{"n_layer": 8, "d_expert": 96, "d_shared_expert": 0, "activation": "swiglu", "balance_loss": 0.0168, "balance_bias": false, "vocab_size": 15274, "norm_eps": 1e-05, "optimizer": "soap_variant"}
Below are experts of layer 3 (counted from 0) of a mixture-of-experts language model. Rows are named router (the router's row for the expert), gate (a neuron's input weights, with its number), up (a neuron's input weights, with its number) and show model dimensions 0-127. Each number is 200 + 20 x the weight over its row's rms, rounded and kept within 0 to 999.
After each expert's rows: a language model's description of what the expert responds to; "comes after" lists some tokens at least twice as common just before its tokens as in all text. This comes from a sample of Wikipedia text that the model never trained on. Tokens count by the router's weight.

# expert 1
router,201,222,181,156,184,222,181,147,174,184,190,191,203,195,213,162,235,186,216,216,194,175,171,210,203,196,224,225,209,183,190,202,191,209,168,210,192,212,198,186,184,214,208,200,203,214,141,199,193,185,204,215,194,206,218,204,204,225,226,147,207,170,199,201,220,172,188,151,180,193,199,226,200,173,233,204,223,218,200,200,199,182,206,200,235,204,233,222,200,179,193,193,211,210,194,221,215,206,207,180,200,157,195,173,197,209,201,202,225,207,189,222,216,221,186,166,214,209,180,185,212,198,242,170,204,239,181,183
gate2,200,207,226,183,215,187,203,208,178,184,202,211,159,183,230,195,168,153,207,194,164,170,183,211,219,200,216,194,208,181,204,237,185,181,215,166,192,164,189,195,198,172,214,193,227,207,210,192,213,181,251,174,199,148,213,192,204,202,210,209,212,204,202,205,212,194,194,179,200,215,173,196,188,230,227,187,193,218,173,190,227,212,195,204,225,233,179,185,201,233,173,224,183,172,246,222,207,193,215,170,223,183,210,188,232,194,204,203,234,179,193,207,192,218,215,180,181,209,201,173,198,211,211,212,233,189,156,189
up2,186,232,244,201,201,176,180,214,197,184,146,190,207,227,187,239,189,220,179,188,246,241,200,225,176,209,196,217,206,212,168,194,201,214,194,245,178,226,216,210,172,194,208,217,205,172,228,178,172,175,151,230,177,203,210,212,215,175,197,223,205,184,222,203,210,193,211,190,178,217,197,195,196,195,182,207,198,210,169,230,177,216,203,209,193,183,202,227,221,226,211,201,199,184,208,195,211,204,235,215,182,170,224,221,179,202,204,175,162,196,228,189,204,180,217,197,181,194,212,216,182,185,213,205,198,172,208,232
Conjunctions and list separators. Joining and separator tokens such as and, or, &, including, colons, dashes and pipes, often in infobox fields like Suborder: or Elevation:.
comes after: "\n", ")\n", ".\n", ";\n", "==\n", ")"

# expert 7
router,201,195,155,210,233,161,210,240,143,180,196,210,204,172,210,203,210,208,193,200,180,151,187,196,196,189,190,220,200,196,222,256,203,188,192,189,164,195,258,178,218,196,218,203,208,190,183,208,187,203,201,213,185,193,170,180,217,229,192,180,200,221,206,220,240,212,212,232,214,210,190,200,201,210,183,171,206,187,211,209,207,216,210,198,184,194,189,211,175,223,203,194,210,202,186,160,215,208,212,190,172,205,209,205,193,175,251,186,199,220,200,204,203,202,197,238,216,209,209,217,179,187,232,192,244,210,179,227
gate0,208,237,202,182,182,211,218,166,229,181,204,209,184,185,192,213,207,190,187,215,181,201,179,212,180,207,195,192,195,239,198,225,183,183,183,207,183,190,224,148,180,204,206,203,183,222,167,207,184,222,225,203,198,185,235,234,191,185,213,207,216,168,177,228,217,211,223,235,204,189,176,197,232,206,188,225,215,205,202,192,230,194,260,167,184,190,203,234,178,193,168,181,211,183,170,197,203,220,222,204,211,180,205,197,204,207,218,259,222,189,179,189,177,196,223,195,215,181,210,201,213,177,235,233,194,201,209,222
up0,167,204,191,193,190,212,202,167,208,206,176,192,220,216,177,180,219,204,188,212,208,184,184,202,189,196,247,171,184,200,170,201,197,205,193,205,194,215,228,167,194,187,215,201,179,212,196,209,197,234,219,186,195,205,205,199,206,227,204,205,220,178,218,203,205,185,228,176,203,197,157,174,168,191,174,230,220,224,173,209,201,179,223,206,192,197,232,186,195,229,111,162,223,217,199,213,207,179,200,229,189,209,216,196,214,190,200,204,250,198,185,195,212,236,205,240,193,220,203,210,196,228,217,214,230,172,199,208
Infobox field and section labels. Words that open infobox fields or section headings, such as Born, Location, Total, Youth career, History, Type.
comes after: "-", " |", "|", ":", "==", "\n\n"

# expert 8
router,185,193,186,220,160,184,171,181,216,203,160,218,214,202,232,200,169,191,190,198,194,174,162,183,203,197,200,190,219,221,198,207,194,204,230,207,181,237,168,188,176,192,245,198,218,212,173,221,204,188,200,211,184,226,161,194,195,194,210,210,169,179,171,215,201,213,197,189,227,187,229,186,210,232,214,197,182,227,204,195,205,228,190,179,245,184,195,202,187,178,194,198,203,170,233,183,186,191,194,216,209,204,191,185,193,179,141,202,203,180,212,182,217,185,219,230,171,179,213,153,215,181,205,231,225,174,195,190
gate2,206,170,162,197,161,195,168,226,191,192,211,198,176,210,221,192,174,215,198,230,221,193,185,202,194,143,194,225,207,211,221,229,182,167,184,209,172,176,200,192,190,197,224,218,185,234,190,204,191,196,222,189,198,179,197,210,189,202,219,213,217,211,224,196,204,221,174,198,190,194,199,172,184,222,214,180,216,213,217,197,211,236,212,172,204,211,179,173,172,208,178,195,238,249,142,221,228,190,194,225,192,221,207,224,181,220,207,233,225,195,187,200,210,186,174,227,204,219,239,185,204,216,217,207,188,191,180,175
up2,187,173,220,222,177,206,202,171,193,200,176,217,190,210,219,190,154,226,208,215,170,195,210,193,209,208,181,187,169,228,181,193,214,197,203,191,199,212,197,179,194,206,215,176,195,227,215,247,182,175,197,214,218,227,198,191,227,185,194,176,219,190,201,169,227,196,164,187,168,184,209,190,228,177,171,238,195,189,236,216,190,178,220,186,215,208,217,208,204,225,194,219,194,211,185,179,206,221,221,184,173,200,197,177,213,208,187,199,232,188,198,176,191,223,161,210,205,163,244,182,179,217,205,191,216,198,140,235
Articles and pronouns. Articles, pronouns and quantifiers opening a noun phrase or clause, such as a, an, the, he, it, first.
comes after: ".", ",", " of", " as", " is", " in"

# expert 17
router,177,188,201,183,195,171,187,186,192,197,196,179,230,188,217,220,182,170,215,206,202,236,164,203,189,192,223,197,182,185,215,179,213,206,153,210,235,179,205,189,245,198,198,162,200,224,206,182,204,163,180,188,215,198,193,205,196,217,179,173,173,192,204,215,181,180,220,172,192,207,192,196,193,215,193,192,203,208,212,253,194,218,231,193,241,184,179,203,226,201,216,180,185,213,171,216,182,189,211,219,163,185,197,189,192,202,201,189,225,214,248,221,191,167,158,193,167,213,200,190,224,167,235,209,198,182,181,226
gate2,206,202,222,195,219,217,209,205,211,212,208,199,188,202,207,200,198,163,192,226,171,205,186,198,220,206,214,213,206,231,200,204,191,220,226,196,194,235,228,240,200,207,203,206,223,198,170,175,238,190,211,207,169,186,212,207,196,220,215,223,182,182,227,242,191,182,172,145,187,198,172,230,183,182,196,247,188,211,163,230,236,194,199,191,184,177,195,198,208,199,199,188,214,173,182,141,211,189,224,221,204,210,178,198,190,205,181,197,190,186,190,230,187,165,228,221,156,242,183,224,207,193,209,191,195,188,209,198
up2,199,214,203,187,186,207,198,196,214,178,181,197,200,237,203,206,191,191,184,191,214,198,170,198,156,183,198,188,226,191,205,191,237,187,183,237,164,211,170,221,171,214,199,185,172,198,196,233,194,179,221,199,214,210,187,207,197,155,217,145,173,188,214,199,200,183,168,189,201,204,215,194,229,201,192,174,133,204,222,202,209,184,213,198,209,185,208,200,183,192,220,269,198,184,233,221,226,179,178,183,214,199,206,211,171,183,196,186,192,189,193,211,198,231,185,194,189,180,203,225,218,183,201,182,191,239,181,177
Space before table numbers. Bare space tokens, dashes, minus signs and currency or degree symbols placed before numbers, mostly in pipe-delimited sports tables.
comes after: " |", "|", ";", ":", " in", "1"

# expert 13
router,221,156,196,213,169,230,199,242,208,196,179,237,185,213,174,179,199,203,211,178,257,215,205,195,224,187,181,205,162,203,192,211,203,208,178,211,188,241,178,154,187,201,194,184,208,187,195,203,216,190,216,199,206,168,220,204,194,169,215,209,209,198,215,163,228,215,205,222,235,221,157,225,202,177,170,239,196,225,186,227,207,201,181,166,204,216,219,179,203,210,216,201,208,211,199,208,199,210,178,221,188,224,194,190,200,203,229,208,208,164,208,181,182,191,226,238,201,197,201,209,196,239,200,167,185,210,213,193
gate0,205,171,184,216,247,230,194,198,207,208,176,238,162,211,196,219,208,224,217,222,171,184,172,220,219,203,195,213,176,159,212,249,193,223,196,235,208,179,213,202,197,206,207,239,187,206,195,204,227,175,231,206,202,187,214,185,165,231,187,199,184,188,204,173,213,192,226,194,194,196,212,189,211,179,207,213,181,219,186,246,216,211,205,213,206,231,229,211,211,183,215,200,210,208,194,221,240,184,222,219,215,189,167,214,225,208,185,175,177,178,175,178,207,201,240,195,237,215,220,218,186,212,211,209,207,230,190,187
up0,200,222,212,174,230,188,200,161,191,178,211,237,198,187,196,209,198,163,199,256,198,195,207,213,187,191,200,200,188,220,198,181,227,193,206,215,178,178,198,185,170,188,186,178,203,241,200,207,182,189,199,192,217,188,214,196,173,187,243,228,211,244,190,215,216,170,233,213,170,159,221,214,166,212,213,213,202,172,194,193,211,208,189,209,202,178,211,153,209,165,170,170,209,195,175,220,202,220,239,190,181,200,207,194,207,239,184,194,180,181,210,209,191,207,192,200,212,168,219,208,190,215,219,175,213,186,191,156
Word-initial stems and prefixes. Opening pieces of capitalized or prefixed words before a suffix, such as Enter in Enterprises, un, dis, Re, Green, Con.
comes after: " the", " of", " and", ":", " The", " a"

# expert 22
router,199,166,200,206,181,238,220,156,190,194,177,203,179,190,204,205,203,169,154,202,183,216,210,199,246,196,213,208,222,216,150,199,206,211,225,220,209,219,240,205,215,192,175,198,219,160,205,191,220,209,196,201,196,241,181,192,199,192,177,217,178,204,226,195,182,185,240,214,256,215,219,192,195,229,164,205,197,181,197,189,202,210,174,188,206,193,199,213,209,202,198,216,228,192,171,214,204,203,179,182,191,168,209,204,208,203,233,222,198,224,197,199,201,182,230,234,217,215,191,246,204,191,213,214,230,213,189,235
gate0,227,222,191,176,214,192,199,194,198,188,200,180,210,202,210,232,186,194,227,202,201,219,194,235,197,179,183,244,150,229,219,222,200,185,204,200,213,222,221,211,199,205,184,175,248,216,234,202,222,206,141,191,176,166,232,156,199,202,202,199,209,178,187,226,202,202,214,188,207,203,197,176,178,224,195,199,175,173,218,182,177,233,204,166,235,205,179,203,194,196,183,230,208,216,175,212,220,176,194,196,173,218,222,198,185,216,196,202,195,183,189,242,169,193,187,178,203,217,230,189,212,190,187,188,185,236,185,209
up0,183,189,168,223,186,184,220,201,196,198,172,169,204,185,215,184,217,175,173,207,191,209,206,185,213,193,214,217,185,136,200,161,231,233,231,196,169,195,180,206,220,192,230,209,191,204,228,196,194,194,212,231,224,194,219,215,191,202,193,178,207,190,157,183,190,181,196,164,181,180,208,185,213,198,212,208,194,210,209,185,204,215,206,211,213,191,232,156,231,205,240,209,205,256,213,200,186,179,221,235,188,182,194,191,189,198,209,195,212,231,187,192,212,182,205,192,188,229,231,213,224,191,203,214,229,248,174,193
Common noun heads. Common nouns and plural or noun suffixes ending a noun phrase, such as team, season, film, years, -ments, -s.
comes after: " the", " a", " his", " The", "'s", " first"

# expert 2
router,207,194,164,217,194,220,220,207,222,187,206,174,211,181,196,213,215,142,191,187,222,226,197,161,188,185,201,207,217,194,200,225,181,198,206,210,247,213,199,221,211,185,159,206,164,160,211,220,187,186,205,197,191,247,211,190,189,169,204,210,192,204,238,205,203,209,189,163,174,186,168,211,203,199,199,194,162,220,201,192,193,180,201,203,207,200,169,193,202,198,206,195,191,182,191,202,213,204,163,205,240,156,210,210,212,207,197,197,193,205,222,156,208,182,191,217,204,195,199,229,173,198,272,208,226,200,206,185
gate0,191,199,209,203,181,234,198,217,197,225,174,203,190,194,198,217,206,169,149,201,211,181,203,201,225,180,172,232,171,185,185,181,187,205,180,201,231,227,229,178,207,212,180,229,190,188,193,188,221,216,183,173,197,214,199,214,216,224,169,191,232,175,229,184,205,199,209,162,196,213,203,200,172,234,209,227,162,208,215,238,194,194,170,221,194,211,223,222,228,234,212,204,160,191,218,199,176,219,212,231,210,189,186,207,176,219,208,246,206,206,187,177,225,201,191,224,212,194,164,171,197,175,198,189,193,195,163,203
up0,195,175,192,196,189,184,173,163,205,210,180,222,222,214,208,223,230,220,221,191,226,199,161,184,231,187,209,206,203,247,218,207,205,249,219,211,197,201,168,191,203,203,221,151,217,172,208,201,237,199,219,202,182,195,214,183,194,208,162,189,214,226,225,198,215,187,242,166,188,204,189,132,195,173,208,210,191,181,229,196,197,191,174,173,211,197,188,211,218,203,203,194,200,217,190,183,219,166,234,199,187,177,198,220,212,201,171,176,202,202,216,192,209,173,219,207,197,195,207,192,204,236,191,207,168,208,204,168
Past verbs, participles. Main verbs, participles and verb-final suffixes after subjects or auxiliaries, such as had, made, found, -ed, decreased, implied.
comes after: " to", " was", " he", " and", " were", " is"

# expert 15
router,189,199,239,207,192,218,203,229,206,229,206,155,204,214,178,181,178,200,162,209,208,211,232,212,182,207,212,235,199,209,197,190,184,193,204,222,206,187,221,230,189,201,206,200,195,196,164,202,208,207,189,219,208,176,204,238,198,207,180,186,230,199,185,214,160,198,249,206,171,188,240,186,203,260,167,220,238,178,208,178,192,184,208,204,180,213,181,214,179,208,185,216,210,214,221,200,200,198,186,217,188,185,188,250,207,216,207,224,189,207,208,205,206,216,233,205,220,203,198,184,219,178,170,151,241,207,188,204
gate2,187,173,185,168,190,191,196,213,201,230,194,220,198,217,176,192,208,173,223,196,189,197,182,194,179,190,195,204,223,202,194,205,204,185,218,217,204,207,207,210,224,168,183,200,217,208,192,193,235,160,221,185,205,215,159,215,178,204,182,217,181,172,246,217,211,185,188,198,184,213,183,206,197,187,179,195,178,186,231,222,189,220,209,174,199,175,192,204,235,188,164,233,226,210,227,198,229,142,221,178,206,228,232,197,221,175,223,148,198,217,164,199,207,188,200,253,215,183,211,206,201,180,227,215,192,202,182,194
up2,200,200,232,184,168,207,218,200,233,212,199,227,188,182,230,196,155,196,214,194,215,218,216,165,189,179,233,165,223,171,183,229,218,202,166,189,176,213,214,195,217,209,186,206,238,182,222,166,225,205,212,226,192,205,180,182,175,178,229,178,155,195,184,219,194,215,214,186,184,183,234,165,232,203,176,212,201,230,198,210,190,187,194,171,196,192,206,210,199,167,226,234,214,214,220,195,199,176,193,188,254,217,233,183,204,196,218,209,209,197,186,186,205,193,217,200,197,183,188,197,220,227,185,222,193,218,181,223
Year final digits, country names. Last digit of a year after 201, 200, 197 in dates and tables, plus place names like States, York, London.
comes after: "201", "200", "202", "199", " ", "198"

# expert 0
router,180,189,200,181,240,219,211,152,203,211,188,174,203,216,175,206,209,210,177,185,232,170,178,221,197,219,204,211,225,224,214,177,202,179,170,214,197,212,169,184,203,248,164,223,219,206,176,181,177,218,190,202,179,205,236,197,198,177,223,212,194,173,186,193,220,152,188,175,224,198,197,205,209,183,237,218,217,206,218,182,188,205,196,197,165,210,204,214,161,211,201,212,197,223,218,181,194,168,180,186,175,222,202,192,206,193,208,207,194,192,190,191,181,181,239,228,175,191,225,202,184,217,217,207,258,178,183,199
gate2,191,203,193,236,200,192,205,179,219,189,204,230,185,183,185,224,206,210,232,173,214,197,175,194,161,190,186,221,180,219,214,202,157,200,199,195,181,188,198,196,166,199,226,171,174,222,226,197,193,188,183,174,169,213,166,167,203,210,177,200,187,206,192,233,182,237,258,166,174,206,186,211,217,192,212,206,218,181,221,207,204,199,190,186,202,206,179,184,227,197,202,183,177,183,225,193,215,170,238,213,253,178,233,206,192,192,187,182,218,211,207,206,192,169,173,207,189,209,204,185,184,210,217,184,220,162,234,212
up2,220,257,162,197,215,240,172,176,199,207,178,227,198,208,226,240,215,189,200,184,183,170,185,206,221,178,184,241,210,193,198,195,186,199,197,205,174,221,188,248,199,219,197,191,197,224,199,219,203,204,230,190,215,209,219,173,197,198,234,173,181,187,181,217,197,221,223,235,169,199,208,185,211,191,191,207,200,187,185,191,236,237,197,220,204,240,204,242,199,238,207,213,202,203,194,191,227,210,193,210,247,186,205,196,193,221,200,200,231,255,187,209,231,196,209,188,193,211,208,190,204,198,189,222,201,203,226,198
Determiners and modifiers. Determiners, possessives and adjective endings before a noun, such as the, his, their, -ical, -ional, personal.
comes after: " of", " in", " the", " for", " to", " on"

# expert 10
router,180,232,213,226,174,142,222,215,189,174,217,217,168,199,192,220,192,204,192,197,174,203,185,207,226,188,199,193,159,194,210,184,188,205,187,230,209,229,239,237,183,230,207,218,197,169,205,205,203,210,190,179,216,210,240,193,206,176,187,194,213,228,224,223,221,205,172,215,175,224,255,186,194,192,180,213,195,170,208,191,200,208,214,193,202,193,213,194,206,222,199,205,187,197,166,213,197,207,205,237,216,225,195,199,194,202,206,200,196,212,206,230,215,207,191,200,128,198,193,186,180,203,188,226,252,224,199,197
gate2,213,227,245,194,173,199,179,193,193,197,224,209,207,199,171,240,220,193,198,197,219,179,190,169,200,192,182,229,197,203,212,220,200,178,203,197,188,187,212,221,186,196,203,207,216,211,187,178,213,205,193,230,206,251,240,225,187,144,222,169,221,181,194,212,205,217,177,177,216,202,227,188,204,238,203,154,215,198,190,182,190,189,200,192,223,226,191,207,155,228,195,163,179,201,197,211,189,188,161,217,212,192,197,219,234,200,194,190,179,215,243,237,192,221,195,231,186,191,199,177,208,189,209,208,227,213,225,189
up2,200,154,207,179,231,207,193,184,225,210,222,170,192,208,196,176,193,224,207,220,229,190,200,177,184,225,205,207,224,150,217,209,170,239,184,196,199,190,230,175,219,184,222,197,229,223,168,187,213,188,201,188,198,174,197,178,211,160,205,247,173,189,239,188,187,198,194,215,230,178,197,198,204,196,191,191,192,209,225,171,190,192,250,221,162,190,198,184,232,217,191,223,190,200,187,179,176,163,196,182,206,197,211,209,205,179,208,212,194,213,203,210,182,207,232,243,192,183,180,209,188,192,198,204,155,216,207,213
Units and numbers. Units, symbols and number pieces in tables and measurements, such as km, %, °, kg, closing braces in subscripts.
comes after: " |", "|", "2", "1", "3", "5"

# expert 23
router,190,177,176,226,185,220,153,181,171,184,258,180,210,190,226,152,185,199,212,199,229,227,248,200,185,179,197,199,158,196,202,203,206,205,205,191,221,169,229,208,210,156,226,229,208,224,226,201,181,203,204,199,169,178,185,202,202,190,222,217,191,194,237,216,209,177,205,165,189,196,193,210,219,204,218,216,209,192,215,178,187,209,206,193,179,194,188,220,197,217,195,197,183,223,209,188,205,174,208,209,198,171,221,207,211,169,179,194,184,199,199,211,185,202,204,175,244,190,191,186,182,207,239,229,149,191,202,202
gate2,183,204,185,203,168,215,189,163,198,226,183,215,184,192,204,183,180,244,184,193,182,201,215,211,244,186,180,226,189,202,147,251,193,241,240,176,222,205,243,202,205,229,208,203,206,202,221,170,194,209,216,183,209,249,221,196,205,237,207,241,204,210,179,208,214,231,221,155,198,222,163,216,201,195,188,201,197,194,178,212,208,205,191,175,193,215,196,186,181,215,200,219,204,202,197,187,193,224,201,190,164,179,193,180,187,182,208,226,184,204,195,199,206,193,205,214,191,188,192,181,199,166,212,206,190,165,174,213
up2,209,222,205,185,209,218,188,210,223,247,172,199,246,187,191,186,216,205,217,202,176,205,184,207,192,240,197,220,181,222,183,215,237,189,210,182,204,205,180,187,215,200,191,222,202,194,229,162,249,209,223,201,224,206,216,215,219,230,212,206,215,241,181,212,179,224,230,200,243,149,250,180,193,205,180,185,200,210,191,210,180,150,207,203,187,197,186,177,181,237,186,226,192,186,168,197,243,203,219,212,188,221,190,225,210,209,186,204,175,215,211,210,186,207,194,189,220,202,204,212,221,213,201,196,185,210,193,184
Year first three digits. First three digits of years such as 201, 199, 196 in birth dates, seasons and tables, sometimes month names.
comes after: " ", " (", "–", " on", "In", " S"

# expert 6
router,212,169,229,239,203,222,217,207,210,190,193,220,165,220,197,238,198,224,175,189,190,219,200,195,233,186,196,199,229,220,199,161,197,196,188,216,199,227,212,227,175,241,164,174,220,146,205,208,196,221,192,199,204,192,183,196,189,235,200,203,207,220,163,190,217,182,220,222,201,224,195,206,200,182,199,211,201,151,181,197,186,215,162,212,172,200,178,193,180,194,203,229,216,216,187,186,206,208,173,203,180,197,186,181,202,199,214,217,184,204,254,213,174,185,233,202,238,200,176,214,187,202,161,176,188,212,204,213
gate0,212,210,177,187,217,236,181,219,191,250,209,198,195,178,193,224,209,240,184,202,220,238,226,193,180,236,206,197,205,206,222,242,222,217,192,212,223,181,232,189,233,200,194,199,237,193,181,191,183,176,233,176,218,237,209,171,190,198,183,259,211,220,206,186,229,205,212,178,222,201,206,176,173,224,222,193,196,207,200,204,228,243,226,177,176,230,222,206,167,216,228,191,203,213,195,211,224,202,197,193,196,195,204,211,193,230,205,186,199,211,200,184,193,189,226,209,210,200,197,204,227,198,210,183,205,225,194,243
up0,216,231,223,190,192,161,219,180,234,210,201,226,213,214,205,229,205,202,191,224,189,201,205,201,243,203,200,196,167,202,194,211,219,214,186,176,204,221,199,208,200,217,203,197,169,183,221,181,262,194,178,182,196,249,198,174,218,213,184,217,196,223,220,230,225,223,210,219,211,182,195,234,182,184,215,192,190,188,219,193,197,206,185,192,207,179,223,179,224,229,178,224,214,232,215,192,216,198,215,237,188,206,235,193,215,190,222,201,267,172,195,209,232,219,199,190,208,228,210,200,199,199,192,225,165,213,186,180
Institution name heads. Capitalized nouns heading names of institutions and places, such as University, River, Road, County, Bank of New South Wales.
comes after: " the", " of", " and", " The", " National", "'s"

# expert 12
router,178,220,190,192,237,213,166,204,202,185,197,172,193,226,167,197,229,239,204,201,185,204,228,194,182,200,187,187,167,186,204,212,226,198,218,173,183,214,215,224,251,225,211,180,202,187,187,186,223,239,183,212,162,199,198,168,202,191,176,183,219,198,161,213,216,229,215,176,189,186,200,183,214,193,203,212,188,178,219,238,190,200,172,216,186,221,205,210,188,208,200,211,231,174,220,190,157,210,210,160,254,182,189,224,201,174,219,190,220,206,172,194,206,203,165,189,186,201,197,206,205,215,166,221,188,178,212,197
gate2,219,168,191,212,202,194,207,199,161,182,218,184,195,210,232,181,224,187,169,183,225,207,197,237,211,215,216,219,181,166,189,219,223,161,156,205,203,218,181,169,194,231,198,215,224,200,171,182,198,207,193,180,190,196,223,190,177,175,191,204,167,212,206,219,199,211,200,180,183,183,217,200,193,191,197,138,241,195,206,220,214,204,210,193,218,228,209,195,178,224,224,189,203,207,203,191,210,196,206,198,191,188,186,162,224,181,234,178,190,196,230,175,179,233,213,181,203,232,227,227,153,203,208,233,213,203,215,186
up2,163,201,214,226,190,185,184,228,201,204,241,192,175,210,210,199,176,230,218,220,198,192,187,142,232,175,195,180,178,201,182,184,233,163,213,182,216,139,191,174,180,171,188,193,182,191,222,183,222,215,163,236,207,191,218,210,198,222,222,226,177,202,208,183,194,197,198,214,218,197,185,205,216,215,209,189,182,179,239,240,208,185,189,205,184,176,205,197,219,161,185,200,197,211,199,225,221,213,195,189,180,203,213,177,235,224,170,208,180,192,173,185,193,193,214,217,171,185,217,178,212,192,181,197,204,204,221,218
Table cell separators. Pipe characters between cells in sports results and data tables, plus semicolons, colons, dashes in lists.
comes after: " |\n", ")", "0", "1", "\n", "2"

# expert 5
router,215,183,207,164,213,195,226,180,246,197,207,231,214,196,221,206,193,215,200,204,166,175,164,194,195,178,204,165,216,170,217,160,188,207,241,205,234,201,244,231,207,193,201,235,190,203,187,195,206,200,185,207,203,168,175,207,206,232,214,204,173,193,200,217,170,235,210,168,181,190,197,193,196,181,177,223,177,176,190,221,187,158,211,209,221,193,201,186,191,199,198,202,189,199,211,234,216,223,212,220,247,214,173,205,195,195,172,198,185,200,167,213,202,207,240,206,214,202,198,177,184,216,202,167,238,219,182,190
gate2,178,199,204,148,173,182,198,150,174,197,185,198,193,185,216,232,217,248,171,167,188,178,201,206,225,173,199,192,205,212,204,230,178,163,196,209,191,200,213,221,217,178,208,167,196,221,196,203,209,165,217,206,218,210,224,180,193,213,210,171,199,211,211,230,222,211,216,180,215,179,192,182,210,200,214,184,255,187,181,183,218,232,220,214,205,213,187,200,234,228,191,204,213,221,214,214,181,182,190,217,235,216,204,237,220,196,241,219,200,219,198,193,227,219,208,213,199,232,178,204,214,184,182,170,179,198,200,214
up2,224,190,204,200,232,216,241,172,219,214,199,210,182,191,222,180,227,194,229,218,188,182,176,173,197,202,187,171,189,181,216,165,218,199,184,170,211,192,148,203,225,198,222,221,211,207,220,238,186,222,216,216,182,206,196,256,201,203,177,194,194,212,182,209,170,178,171,200,182,208,184,216,226,164,189,214,213,207,184,220,208,159,184,225,186,206,207,210,207,189,193,196,199,180,191,224,189,216,190,177,205,228,210,195,177,182,196,215,200,210,234,183,172,166,207,190,204,185,189,189,197,241,232,184,188,220,189,147
Numbers in tables and measurements. Numeric tokens in table cells, statistics and measurements, such as goal tallies, areas like 0.56 km2, vote totals like 100.
comes after: " ", ".", "–", " (", "°", "′"